python train.py --num_hidden_layers=8 --hidden_size=448 --n_experts=64 --d_expert=128 --hidden_act="bilinear" --moe_layers=[2, 4, 6] --normalize_top_k=false --routed_scale=4.0 --router_z_loss=0.001 --vocab_size=30287 --learning_rate=0.00231 --beta2=0.98
Below are experts of layer 4 (counted from 0) of a mixture-of-experts language model. Rows are named router (the router's row for the expert), gate (a neuron's input weights, with its number), up (a neuron's input weights, with its number) and show model dimensions 336-391. Each number is 128 + 24 x the weight over its row's rms, rounded and kept within 0 to 255. Numbers have three digits each.
After each expert's rows: "gets" lists some tokens that make up at least twice as much of what it gets as of all text; "mostly gets" lists some tokens that are sent to it at least half of the time. This comes from a sample of Wikipedia text that the model never trained on. Tokens count by the router's weight.

# expert 33
router:146096111097092092136154090131106111145105071125120178166152087139143091150112139138085089141096107145111118125091137110125140106101151142136100139108108099105138107115
gate0:120128143144118140161161121131112134137149192101182154094172112148107076146138147108128124121126129086109085141099131162112136132134122168123144137149123124146114191132
up0:136150134150091142098117133122162140086090134141108142143128160128177145111148124196108088152114119158122140110141165151119161127091120168126145116129106116157099090108
gate1:133132104138107180081103133104143140116131147133121101141112138133090144139119119137100103121123137173087123086113168121146186152110123120130133157119133135135089156115
up1:145115120145138136096146120105150149132084158171143115103122131128117139101095124163138108133167142120114144134129096137131125084188112093118112140122160098168131106115
gate2:104150134109189141178108107106128117145120124084118103116164119115124129103108114182142113120133147125133145116120124141095144130119169145161122122130140140164107158128
up2:143119096089147100132095142113129125158133172110116101128096106127136122132138106122130164069127123145124159129120130118118129151155081091133145125127111117112140128106
gate3:114164111119126135172137152102125142134149136132125144149108122128115091120143141125098154100135121105187136122123119105123075073142160108099116137152173131112157139146
up3:163147115163144140157119103140109095152111159151148123129130167077127098162105160143095100114142123121129128142102112108124111135077100087163148157135126116162143154093
gate4:172137100154132115130121073112134141141127151117134095117115126111150123134116119129135114118134141142122147105139117177178102108074092154100139055110126182123130125134
up4:113139131141150122117117131139106148095154125157101119144171123112152148121072121113133118164160112102109148203143112142102156119153092127116154162101141125147141123127
gate5:084079115138135102161109147104131088135160149178110106155100112151145116107146151149122107141092152119143108152073134145177162117094146154121129136110120124130134168170
up5:122127160128135116088138065143164115115117110148117085096126152108095130126133124144141108118114148151099128132145144090112148129184089138141158160112099103124170115144
gate6:120136134103128145112106086134108094126140131125070151146112112102157100114104144094117145143133119144099164123137146159090095171091142161130139105139135136137149108132
up6:119123146119078115202120109150128126152123129170123128170097171135153141155094114116106176118120141122127123130128164115085105094123124116118140117115108114112080102120
gate7:102124130097156160076164181136114132122126100122124148080146111113134139137157145148099154169152118119154122128152123125108095159120120158140106149162137106119126160152
up7:176176118124126119136151092107148115098122132160108108106086143104147178089120131141134129122115104195141142134141149128149098101108167139132148170155107135093160119144
gets: " the", " of", " in", ",", " and", " that"
mostly gets: " latter", " such", " former", " Coordinates", "]", " created"

# expert 15
router:134081120119134097149162094139119127132114097143093143129143102141117090126109105153108135114119101143107110054102128121113160125100157133129121133109136119110159089133
gate0:102087118129161106162161133135136107114150136172097141110092142086147122154119107111124099127130094123144149164123126123114123132152182164172132125118152136118144108162
up0:079113153118113141169101135103149132117156119152116124101071111130112068111147169085138157118128116165149138099106157123123128099149148144163168103152141147134134147143
gate1:124155152110109123150119109125140115114156161134107129169093077130125119113105137155161154148122116116111093126134154143132135127126128117171118133160105110114180123142
up1:098138134136161113095143141135090142109145128145144127129109126103127155149115140155111088127120112143131118157127133147118137127105136120086120121150170126112109128146
gate2:102133123172134164125175116133136087126127124101152104082128159109137161131114114094138102134151148149154075127139112133115172135160163128158119098161153084103145154073
up2:094090110097137100129124131108145115120126131143159157122176147128106128127136162047148138107146141131130129145136160130163114121141149134121137128103085163128135131080
gate3:132140136133113127117119160166132138088187139122115128138137111149127132119119084144131150131108139108119118128140113125129116137131120145152100120158122133128095138139
up3:122137115142097145071126171107136107130136090106131139139127108130134123129122109108188143164139120152125164071106166103125116151141152123122167149100144120142069115141
gate4:160143121154143116131104099146112121120158164161144138086160126084079129134122131111134103133133121101136117137146126129129115167114064148126126143096141131133132135083
up4:138161156143135101145147110094145099147135126116123135149171128134156132112113141132090151159140151141144113171134125101147122130148115096144114110142111150144114107113
gate5:112122146161141145112140108108086071128144137131142149154134140151124156126125148117144123170064114162103118098107138124123100119108192123123093132096138160063146110156
up5:153127112094131177118088120117070123142141088133113160132085135138126144101123118102133148152153107091131124133145158097138157148120134146146148126156077106132136124135
gate6:100136139112106140111122141090094120111138117071164139117142077140110158124134134085151105129172092089135127086131116123156122164079184117153138104139115113146164106111
up6:146084177167128102113130109117125105150123105163096103103109128128141121140130121156137100126139130094107125151101139119165131142122107123140101136188127093097143132109
gate7:144059149070124100152129111103167106089157113124161118097125111151121137143143093097136198131126107104102121128116115139135155126113096161122103156147135137085124114099
up7:096148111124111120132104104122099147133130095102090099145161120161146110099141156145117144149123180128111183157136108129101151155120144148156083160111117129096124147128
gets: "0", "1", "2", "3", "5", "4"
mostly gets: "0", " million", " ft", "00", " UTC", " kg"

# expert 36
router:140093110116107106114172087135113125156106092126112148166161102144136083139106129141079110146105103144112112103102109112120130117095170146126094144080104100100164096115
gate0:138110127112180102147141143109111099115131151120151140129112130130123104139132132115142110115126129174156096115139149135154125141146119143118106129149124102134150089138
up0:126111118139124132185113172122162131125122138117148102164132160148137097086111111158133118099168121144139149127084102118106170077165180134122057139142107133102133126077
gate1:110146119138133159131168147145135172156163114100116110171105092116158137158126117108106140105104134111119160094185127109164122053114132111186117149119107093172086114112
up1:120161111119133086133083155081107122147103101104149139127175141127123128077072146111156147139129075122149104116138116133148137164147136148085117102119153146095146149148
gate2:113136117149143136105118148103086108161126119146151137132129114129152130147079135107145106156138105134116110112139114152105103150130125147149146115132168095136100149099
up2:124114134152178110153160136102135106121122140105131145143123137177141138131103157148108093146115159090111113172114086141142116115104075142100141165110082199151125124146
gate3:096147150104142098141115102172125165119041107133113133142133121137178093128143111113159149117157136157131104113131122124120128095184108119095131125130143128134107150132
up3:140106123135108172134123145126099108133130128081139151103114105113137110143128115100143148127098135138125138133121150108127129092160102134096189112108121120118067159184
gate4:151116154162112115143159148124121165125134099131114132132156115154110206094128104110093162107113105147126142135115172129109164100148130091162143163168160098108110151135
up4:102138106094116161139159126135137122106140099121117107143092103073169095132086117077157090081121157111133150168142170136116119114126138134132123109158135128114104108083
gate5:121151138099136139146120160156123120131104139107150107132113132146115107126113143128095107108156143141146133164107110132119118143148158143109113141124147130115167143149
up5:129128117125157132125119147132123129115108173118136117111095149115138131158149126107107125142133139102131161188098152146164114087119107151137097106098169166109116139149
gate6:105128115142097127096096136105116162131160115104122132168172113130119150140124150136101159104139187109134132102164160152071105091160130193144148144093138155132100100115
up6:120100151154146114164108099131107139117149139105144164097151105110132175117163149079118096150120164097136116144092095120126154105147154132083148139130109148076114114097
gate7:143124139109129145116189131143117144113102156138133113134123135124110125109118108127150149139113155130120075131092161139105137113109163144104137189131152100143091081101
up7:100119170148184090092119112135134173185115123105123130178144113151123169110138114086125140123094129138113120125124181137156102132129102134088129116145120123112142128127
gets: " and", "11", " to", "\n", "10", "–"
mostly gets: "   ", "     ", " allow", " ISR", " subsequently", "11"

# expert 7
router:130112106126127116131164119133089114127125078124127149135157103162133074144099120160109122138116090154085130071074111136097102145117194157107100135099073120094158102142
gate0:111126094155130151157137121158104147088166138096144149098121143172080093139110104084112128100117133141156120143126125159120132123115146109155132122127130163130130121161
up0:109121159088155172119088085157173115164070130174144086141134137080128149144127123127131130115141103117137137135124154097148147116121148175135101147124126131160112152136
gate1:139148139105132152117138100093117133148129079114169143107086157110165158128118137117135134140123121085116123120159124139163136131146151146114116119120168110133110114149
up1:135171100142101137118130143093113094093155141161076181123127122156116088148103121118153091128140135118086153120155167083136122108152120110132136130150089136133153144177
gate2:116136126101105142149147123168133135100123154068146089127135072139134119109104117136130118172109094154115149127125102144104126148120132117132133116159085083133100120158
up2:099107107109146129146180148120087105146136110149079175104121131125124138149144143097103115122113067155083120108160128130171141163116138134145158109132151144155184143124
gate3:142141121144126129140172123147147124145146148115141166106146151106122123108148095171170128112138176157132127173151156117148157146097138143120079104085130083180137135150
up3:129107122157139171130108171168097109172118118077123161147126133090176128118145135129083114203150124102177137113136101151103126112144091098172114135129103136141138120113
gate4:121170061088124143119094087093067163143163139138167110130128142112120140159134130145125147162114115173133127142101146130111145104131128087101088153157157094119153102115
up4:169101132162183127121139144150140105099079159136104116118131128121122175136142109112064135114138138193091161147135152106140119149124143108106151119145152073138166158131
gate5:100124142121121161089155109133155128099130094101095140104176114151145148109122160102094106120158127138138141110099119160122118120097147127138126151101113188114140115110
up5:158151125080100168138184139140108125122153149133162091157138104113081120134140167128093158143121131116116137144151164094127106114105124124159149163112120102115104149124
gate6:137062146109139129147077105122114090174145135142153145161124177136091124084082056092135138170147163134146145151116108138129152096107150146098116119111138158127137128103
up6:139110170124152090138119104111121123138112092126143154145147121105113119138111147157147161117097110078127130142115132128123112130150136120145126131099135143173162099133
gate7:215129104120132137121137144151148155194098131113130119103118123153138165120132113127142108129155070171122121084090105146107134143133174163144108137130186136138064116103
up7:136140091130143128185100126141117118116107141095146161122104113124104147099098125125119137112108121104125152129099124137081155131107122139123138145114152104156117097157
gets: "20", "19", "1", "2", "3", "4"
mostly gets: "20", " four", " five", " six", "19", " seven"

# expert 22
router:148101119124103096117167086141100124160099077127129145151139103143141076147087135148080108145116102167105113100093109117104124116078177145134080135081100094093142108117
gate0:121133126129135112145104136123109140093149163107164081107141174125114183123120117138123145130163146144111105124148143080147135119107149111159128161144113128115089122146
up0:124125129156125127111085132114086103140131111126145108117122120124112153150121156132148130111131126141084092145130125153167107152109115140128125107094133148148138148176
gate1:119144135162142120103107165113100095141105127127126117153092137108155101122127133155167127114109156106156177136144104144095168147156136166120099181123116164156169124132
up1:109147111162163127125166154102101115087156118146135088140100154130131091107137118149175118136094188155142148131122082102114137126133171139089125164168115140138140104128
gate2:130191129127113109124091117146148169166102106094110090133089130152064132113164121124151136111124112121139151143120105131142118122134160126177123119096081146120122127134
up2:122131150149108129113135153133152142117080141147104147108115124115134096140136186103164099113107129103142177111147115129145145112139142155174103118111145130163140120141
gate3:167144141120149159125208129141100133129117149145117110142104108119120102118128101118104142127141181123099107174139129146144157126100122104099125116157114130114127130126
up3:129086082132115129131141166130130130141110112124126144142093108133119135155080143162135137104143138108133130119111152131175158147125158134122139129109096109140101124159
gate4:140146131156135164127162127101118150149177161121134105125108151137113152155164106111149123129123163132065099101156109118107156127163131161093126138133143148106128167126
up4:116142153096169117128171130134140128088164115148200143121072110092143130127119126148157128128115138116177157095141193155101142128118145108133130104137139146135189166127
gate5:174073151104131072087142200136123112112120134096099107142103100152158172136148091134149131137131132128135105126154124141144128132141145121103146164163152120106117093096
up5:094118106142080096188041146153141157133113083108145124144152090122127148147147140141106117179117148125115124091076112140113139146105105118145154123141128130121118101125
gate6:086079120098085134148097163098131127106118131121107158148086142123103134122162070123138138130140140099129103098137106127207113146103111130077113138111122143118122117179
up6:091162098105126164122122082145138135137168108138126140142155118137118132094150146110156103131110116113124131122127097156129143095140127107140131103149129140122142103130
gate7:114099114099142155099110126129121093111181151148107073099156133118125140146164149134119143094100148126103128123131135106085141149145150110144112193138153151137110124115
up7:125119140127129126127063109122126125154152100114117132114128120086146101167104142137152143125105104151149141151147114107139103162149181163147116088111159091114098161103
gets: ",", " and", " |", " |\n", "\n", "19"
mostly gets: " guitar", " featured", " make", " create", " appointed", " actress"

# expert 23
router:127114131109136088109138096129098080165060101121143152156161089131129105156114138138103135130123121123107122104103124135150126140090155155173096151108108081124153118115
gate0:123164159179143138114120140102124130126139121112125129120140104127128113140143149161142146083060134161164177121112117164130128109115150144120116123136140115156097148143
up0:154143117148121139097111122115133099149152159118125100134162168126124125102168122138109126121083137135127157147148111108142128096109176132098097109137148176151136106163
gate1:131122103124101099123120052092138122160126148112136106184135145119161162094106115137131127130093104102176117144097156150121137111103126138173094143138132136110096139133
up1:177154128139120139132095115115133133122148155140135135125116116143153106141120125123142188094140136143100119130129149135144127102164132165137148122135088179114160123110
gate2:148073119094085100144115125135102116124107153133141149105130137157128124111112129155143128121152117175138123085168149108136127112139102162126108123115195160157139118119
up2:151128149144074152113152136134099131186104170148120146146181127176132142166107144062091113131185166154164147113107100134119122108140132108082140123161098079105120095098
gate3:084134136190155126101120132192124128164174136142126114126158135142126063102171148091113104148145133121134186155116101132096141119153110106122127146095117171145153157107
up3:143120143108110121112104147105130093120170107134155111088137165140144102094130145158142116131146076183136147097130139127111167130166148138153096108106130144132116105136
gate4:107110128108128098076142099129155129150123101119102152088115123133139133163137127122107150114100100143074137168122144113140118148111119119129136075176110114115127109091
up4:166151165124090119146071105131127134120130130103135180150140099159118162130085114092163119133109117081134113128138114116093110154105044136121140173092119123119131126142
gate5:154110132094122155134135117093109106134160163115163123129129132156144075147168097113128174116116120144157147105069140138121083134104124157168132120110166113113137139131
up5:127155154172126121141137148141128123120134146091081147111098095127165141129128096101116170136133139131115105116115194116120155155125098128124142101156131116140127137161
gate6:128107091143149095129141182111108099143095088153115119109159155114094136155141132120163113139095100122131139085141134142113137106136125116103141107164173135125155144132
up6:135136080109143111129178127119129094097129102157145126127143098121090123113116146113130145135130087163100115166106096110140123153123117170099097129096109152115118128103
gate7:069137089114142133143099127111121166150100133067100133137150173137125100119141105134105086114140124123115113156106154109106130120103137139134133145147180112147132138117
up7:152119092112131123108153119090137136145139134160138132138110170165183091118116129122146077134123101113124122120140155128134159142122138090126135118158130093111121149196
gets: " his", " her", "'s", " their", " him", " he"
mostly gets: " his", " her", " its", " their", " he", " it"

# expert 17
router:133081112136125137088176137160103088139128107121129119158118105150140129145099157153133126137124087140104130078091112110112154108124157142104136155149103112059172101117
gate0:146145111126126110117169143152094125162106133129086121107109208133196080129147134139094128138147145137102098146122133124113169128132085143109178156119091107117126157110
up0:127084094208087163157127103140134092128117145138136105138135122101154111117137147104107113116117157088113159119116149108127170119163086109104145140119122179133111121113
gate1:134167155136151132112128173155123151135099092155122194146127142133128107088139137123120141114116115060182167144133150111081064123108092132146155154130136117169091098114
up1:098151152170124159134156167096100147127152165166142131110134116131078106121122166088117131138117127119159130129135074150123143145093122147130079095131154100129128142091
gate2:116168087119128141138188161084096139122139104209139151146092139129185120149121138146113114137125143140100126150104135159100129132128105145090157126128130114182148094130
up2:147161116153130134105154141124123139112120150133164071118092117136132152188119150152135178116134149144141106090115135133144080106079105145127118161102134138098085120145
gate3:147107108144104169117153151128145128078120132121115130116122081118121126113141103179123120123098158120160118138175131175107164155148125117129118111082132138118140146132
up3:138154116111158107104128128109120108114149109116155159117172144110130121097183092161140116124128159138160146124172153132077184116129125139152111151115117125134150183160
gate4:078141165114131098107128132148132112130083097188114154127135135124137138117120116135108155141096147161149142126163147149098125130122133146135162171085113107132111138105
up4:146143121113151147135147159053138139133154114104160141122152121150124166086130155154109090126108147125165191096095114084134132092159149098142123099137113083164157135149
gate5:102159095100128117077170112146129120119163112150102095106151140145168129124091112146101129100161087120136122100149109126100134120119099100144094108103133087143149146179
up5:082133156119177114102111152147141140092159116106121149115090139130114147084138172115078083098127077159125128127146125131124136105114154122163114128143118092125126111098
gate6:113125130157116104100092115106115130148126094080160130159155167134092127075111115110097168126129141129121128147129108156163126074117141132132122178112129129126163141170
up6:138154098114151114105113131136141099089154139100151137151145145130119140103105115174129113139145145152114140181111140148124127138098141107143174132080149118155108122093
gate7:180111092124106163138150105107121108137136097157128097109149110121156097128118115117122100124104135105133089140133140107176108133148129160116137169098116139138106146097
up7:121116184109165143097135109138116124098167136115117126158134132111114179131114152127119052121127128120134128140169125150185114149137103126114162139179132120102166101124
gets: " ", " $", " km", " −", "″W", " +"
mostly gets: " −", "″W", " kW", " $", " hp", " km"

# expert 54
router:128085160113112114145167071136100114163132081161121144166149100172143125138098121135061138146110110176152136125107111140124101116101139125137103150104111118106152113071
gate0:159106113109138114124133160139174147128145110162163124132125121099144127140173093108142128124132099122145137120125133129133105102090141104140162135114173139159141125128
up0:136170137123111125124109119105129166122117078110127091089132113140121094121117110106101137156137133099106093107102123128109129120121102120110146103109119128190152122141
gate1:119120120101176146137142171116128125140113133169112110152175156162171126135132142116098109070102132111080119131068120093068177112170143155181127189150151177101101168104
up1:144118143164113131131122119121131114087156153107129130163156138108110146117103105105114127149200132101124122092146095106132141112133150157154150144090148106127167136157
gate2:093144143139132180106138135123142144098138115142193091093150155108065117129125096122093140146120122155097162123135124134177150134148083142142114087113152145133134161107
up2:161137144170145167104147152109145105117111099128098145123159117097089117151190092111126139123121136090094142150117148127128119136167137081141144127204106134099112148145
gate3:086116162143118093099127080090147113103105153099109139136117136112131169135109089133171110149098106145138124133118140130138152130143110139113148150138111139155132151161
up3:122118115130150111138106089162162142110159109115156115117115124102111119158129082122093157154174114137112162159098092120094130131142110146113115138146080108145098160116
gate4:162127132144141133149131110120129156127158164144136156084099145138101109125113111139120145106072152170115138142145121116160153127151165122097152114136120112143116121111
up4:094119102131145118115098093100105110124111149106182119086123127119154136105092116142142143082128148129108113122090121113133129128146142098154119126086123141148152110125
gate5:147142118132142133102126154103126152127117124157130133148127181121157134105131091119097112096141085086152118129137152125151122127127160140116134086145137101145116129118
up5:095144085113142092120155118126133108138132134148123102139126144152112156127120176123169089132122099142084115149119087125146128118084123142100126114141155126097125079128
gate6:135094137171122164142144131130119110089116092131075114159180166122098097102112153176111105150139164160148123134086113136136114157124125136129142186115142126102121100135
up6:108133169128139120113106133181084151092126125113147164094133135087151119177148115198119082098117178137139162119098150143153153143167117099122106102094104132135088113100
gate7:125136130152173125144100110150129140125102173138106140142154134140097149181183166111100107121089087163137109131094161135121165156118171169126119147133128130125103141201
up7:105163125124158133103130177168125119156139127116075132095119147105159139133140128114150096136142128126141154126098154130092106098072133165098149115127115117128124102203
gets: " |", ";", " –", " Votes", " =\n\n", " ("
mostly gets: " Nominated", " Candidate", " Votes", " Score", " Apps", " Pts"

# expert 53
router:140088121125122104122162080150110124156110093118122168137130095138146090165096133135075110141112102164116133095115101129131134106112175152126087146092092110101170119114
gate0:110162122116138139162089137129128107122124134147123153092145123123114112118181138126163146144118129134144146139175130169126101117138136128148119104089117129136156136096
up0:102088175144132144103116127170098136131118136154088091185180099123138139105108119162124148092133179166130132145111121116151109135148122136113151104168128097164085090150
gate1:183162161109123145130105148137119142166124159105109189121122100140123108156130121143137078116100122134129075110155079134152162119088148155136065112081135124125098124157
up1:181104157149190129095158159146087104108138174127165114126128117164126079149132107107133117158166083129132137135164144157101139120101122180150102158144105116110108148139
gate2:127078145115147143113133172113120150135165140097156102086129116109144130123109112109152106144148126115124142111082141110093124102084143134156068186128122117121105153156
up2:174172142161154098110153139140147119102164132167133089166113121108133145127166129120132150128165164139139149152136105153140092109099140106151133104115079104131094114124
gate3:115121107163122107155109132115137168143142118083159101157114126169135163100134132097137113139149122136125106156139154137133120100090140191142098117115159108111146125124
up3:141094108159141091102099114123066118108122158163160162098126142135156151102126111109110150093091140116137149150136121127126126116157151087145109165154109122131098126097
gate4:129107129176119123133117125089103090123102077129160143124149125166137202157136183105127176129095146157162116130149154120131132134193130144102122169131159137104102134106
up4:128169123160158104173122132123115128146123107135093142103121139119138135123161139128101121110157132130131083132126116186123167133165138137109108111114096174130151158138
gate5:134090139148145149117076107144105138107136071140095082093131129139112107128110119123129162148112124119118136121153117108151135090170124083126186141108120138121133074120
up5:117139122115107101106124114134140168124136116155102120126146130165103081139071141155140058148094127105125109154122138125110142113151127104114152148158108113149115125110
gate6:109137136126165119172115144104162112142103178084140063118116122180154152120122126129112144131134111096124082118133131118121177117144153115179124133157134039139130119125
up6:054128155133107126090128104174108132134139165152127136126158157141108123105151106145123112130149190120151158128161110138150190114169152144130113125163190121136130096180
gate7:143201182091167137124101152155130115122094152121121125123153117132140143104125143109120095152148152128112151124061103105138142144104093114116112175139157112085164111140
up7:132128167151134096134125137086121126107112142159133113108136120152145148142112111140122096133116144124121129091137127129101131113128169064115175123144125151123121108129
gets: " in", " to", " of", " for", "0", " with"
mostly gets: " against", "born", "″W", " report", " across", " Award"

# expert 24
router:126079108120139127139138145148107147125103061131100183125154109146131078155136168127088118133089077169113124060119134146107127125142160152129108156082110095131194113128
gate0:091107118146183101110110150103100157144131125132129138113146140118107149100086091074092128143152156125113161130138117162132128123142188102160145127129094146139108104102
up0:153123073112158176064146137130118120133119156137091144111112119121139125116175147167187099163114111137105121118097175117082103097109131097127109137116184147087115126134
gate1:115166124098117184126069138160119095167137131107169147117162161158150140103178168127157140135144131137152119131104148124093132117133142109156150077144110085118145096108
up1:101169149112150100103168092073134126110146156137128177115083128135122143072129099155082115137131117090106131113112113113098116111131166082123086153124162131156129108101
gate2:146124119094127129147121106163170120114116112106139175120127079111146116135115100148118128116161121106159123150156123119147130140149104146146124163144138139118149111101
up2:113105109103071143101086086110116150156117160146178119122149116127179145148135116123162119099131123135137183140123123134158139132174124132122160148161135089083133129157
gate3:132076169120097178115087130159121107121146114123104081120167147147151143123129121134086158124108113124059082145164108131138151109108099142126113100127102102098147141135
up3:105140160108151104103128180101103099132071142083119130130112133122171105118110125148120156124131120139106174107101139173142122145157132100115108138147115124152141122106
gate4:134168113121139166075075115153123140121128131069165125107107156103150147149125086163134113183124170097114111100115129121144076085135144103160146133128116131114156133112
up4:123100174094099143125136144160143107100132140136104130145100122123113121159151128146109106133153123109139132193124156156099165101168126136090112157109139114156120161096
gate5:174141113157143139150133127113147097116134115152092100139117077133127127079134128133128152114118166109104111168121081147099154147122086150116090103140076116144141141089
up5:152159115141123140131160169104160126138065157124138134144157160149119151137106085111103129087119139111123138128077130130140101110153087101138207112114141096129150119100
gate6:128070092114112132153124072111104149136118113143112149118133129114134140135165111145118095130120168115149132133170137153123115140114131071173108105116113177111129143058
up6:116155144140164111137184103143167080067123082151149143165085127141106154153100149132123124103136117132113119123155116148129140118096161166089145139110146145138108109162
gate7:092172138157125140116114097151148124126121132102176086100111139150134126114139157126093093141137089116139152133127110169174165142166148150173140109101091096099122104127
up7:134168155100128113120116163140146113097154124115145146147138169138144110099121112169125087111138103101149130099105160139106141081132151169148157120120127151127093127144
gets: "20", "==", "19", " by", "===", "00"
mostly gets: "==", "===", " by", "====", "20", "19"

# expert 2
router:125119095101098136087146099125122139149123120131129136125162092142175068138108149170121142163103111126128134114094100094081104089076147113133093148131107125122157112127
gate0:137158149151127124100093149124082140140127095112112154138163118131090115164099140108095164115138153131142137145113141125163190115116124151112109154114128115133108115089
up0:142133130102136154128130077131129141120120179094116155123130089142074149182114099145113120139127163132141127159109118118171141125150163143137148166114061145098130117166
gate1:087120140131123136158074103096088111150116158097123152155166139076152161110159176110141101156147108154121138149109143169141137107131135121125123113109178115142100134106
up1:125151135128136114159126130091095103101125114105119110121118133139128122075138138143159161141157106162085154160155098144144112157172129121144119123105147128130095089148
gate2:132110087162140125142131112113081118142115156107138129167100184113144186150143154165139115137146159145135145128087151103124133133166171114104103128132100133120110122143
up2:136140153090097073115139171127125147129139133159146136153129140150074142139124164115126140148110134096151142129125146162141118097119142121125152125149136114163127109102
gate3:103087106117109132124150101181145123134126151126132154080146146094125168142119104101099122120126160157135115115136148118096127102117146173141123143148138190161137103143
up3:157173160125148143116151111159099149136121149110121130154131084182121093152121139156106174091075125157113143137107127141113124112163116079125113078124111123143092150122
gate4:118069157139156101097126109146120167181124132112128054125143155130105115115123127058152158124084098151145129150117161074102127068108126147109161114151092177129120123130
up4:099162165089165097120132151101120140145098140118156113116095093100160116128161170122111115134097139103106123142142151156117137130124191135112150118160122179171121132143
gate5:120067088148114152120122094167116130141112126124136140121117125117135115121131135121107088095090101116156110152150143135112134143156125127097181102100072101117105136103
up5:148131118147088121103180127139137094123123081111118122152131139141116158110135115102120117137133146121087135151145142103152135087139122145120160140144146137171129154129
gate6:140143118138137161139069121112123088089115130107121134172162134148112113136146126159119133115085135146154104163114144135129135110130169103104126146109143123116069133096
up6:119161126103148149094141162104146158144122116138140111120131128131102111134122105119113157126146151138114134149163119102135107111134119130109067130074127119164129150132
gate7:122078129129143137098105132109149139138143129132126103134127135092136138124137069062150121102171109135133136080132109102125124178141156130161097100156157113107174122113
up7:119133149113138116156142137091124143135123167086150162122101116145152138184116133121154145110084131091133142114124093134102083151139138136150133136116097130126105107111
gets: " |", ";", ":", " /", " -", " ="
mostly gets: " |", " =", " Pos", " GK", " ISR", "%;"

# expert 52
router:119094079099100136107163122120113147133091098144107148162175057135186125156124129124106110156109112177131099121116114123096093111087115125124119116102107117100156129107
gate0:112116126128118146128132155101165139132086163159100146112134119205128181110112119125134121124149124113161121097132137114106124116110120112101152100123119124165122136116
up0:118108098109108105125135127170118126178142104098118176153161144124174121126131108125103104101129117108152152117176122146117127131110172141108145131125129115124120103115
gate1:149135136140155167132095138159065149120132078156102109142135084130122150104141096168113107112158178146096122088153098148120092147126143149132173106143148144153085149129
up1:093086141093157140149092117144135119119120112099134125094149133115132158159124108138093158143157108113124122128141076133086136163131100113158172135116126088168125134157
gate2:064118122127078163161094115111081111101118110124129106130172138158156130164157146121150131116110138101091147106139137105120145111152129128124156164137133160122146112109
up2:127128106126102103116173132099171137149128110125102179158142138180144082159163119109154146149105135139145121089080129155104116106054129137128149142150088148148129132135
gate3:098098120163114105113143174092092095099064105114116128115121109116119127098109102118123149151167089146124169136146118160151108116167102139129134078114141145139139126127
up3:151114142107110142134125133150153107093131162176106122159121116113116142168151125130158107123104087134113151119142108099126111151158172140142120109149132139112098125138
gate4:122100155087118141145115142159102116132146182099165144168148063131107139110154142114132119152102160165098146122101097127113098097157116135156156118148130101122133089128
up4:120141087139178098069170132129129135138133137125132102123118121178131137117137172116104153130135147149117141113132143142138136138127090110129104123080101130113141169119
gate5:130120161144108138119110158118117148118097098118105131155136120116109103180120118155121129150125141173105120149137150117144172128110092137131175134108145174099097117101
up5:097109115153120159184133171114138164075097157100151126159156140100123128118109114158139162130114111116118161136124114135097155134104148144151142129082174159174110089124
gate6:129145146101140093139090127147139082105145107169111180127151160151146090128120106135115103145113122131121135141140124106129125115114119123136184130088089124104152103146
up6:162180131133158136146138114119129105095086128057137142102115149121138130086126139129139119103133150118143139125100165158147114152112122117137105140102189124099138100161
gate7:134145121124108137125099145132115114119123092127073121133138143123125136104106142096138105141092132112151083123147160097138154095157137156119173120161133135115112120133
up7:127121071110134116154149112078162138133118133165129138155103139116125120126124129129102109159162158115127114131114114151102123114098153148147131125126106121145163155180
gets: " |", "|", ";", " /", " –", " as"
mostly gets: " |", "|", " —;", "°N", "″N", " –;"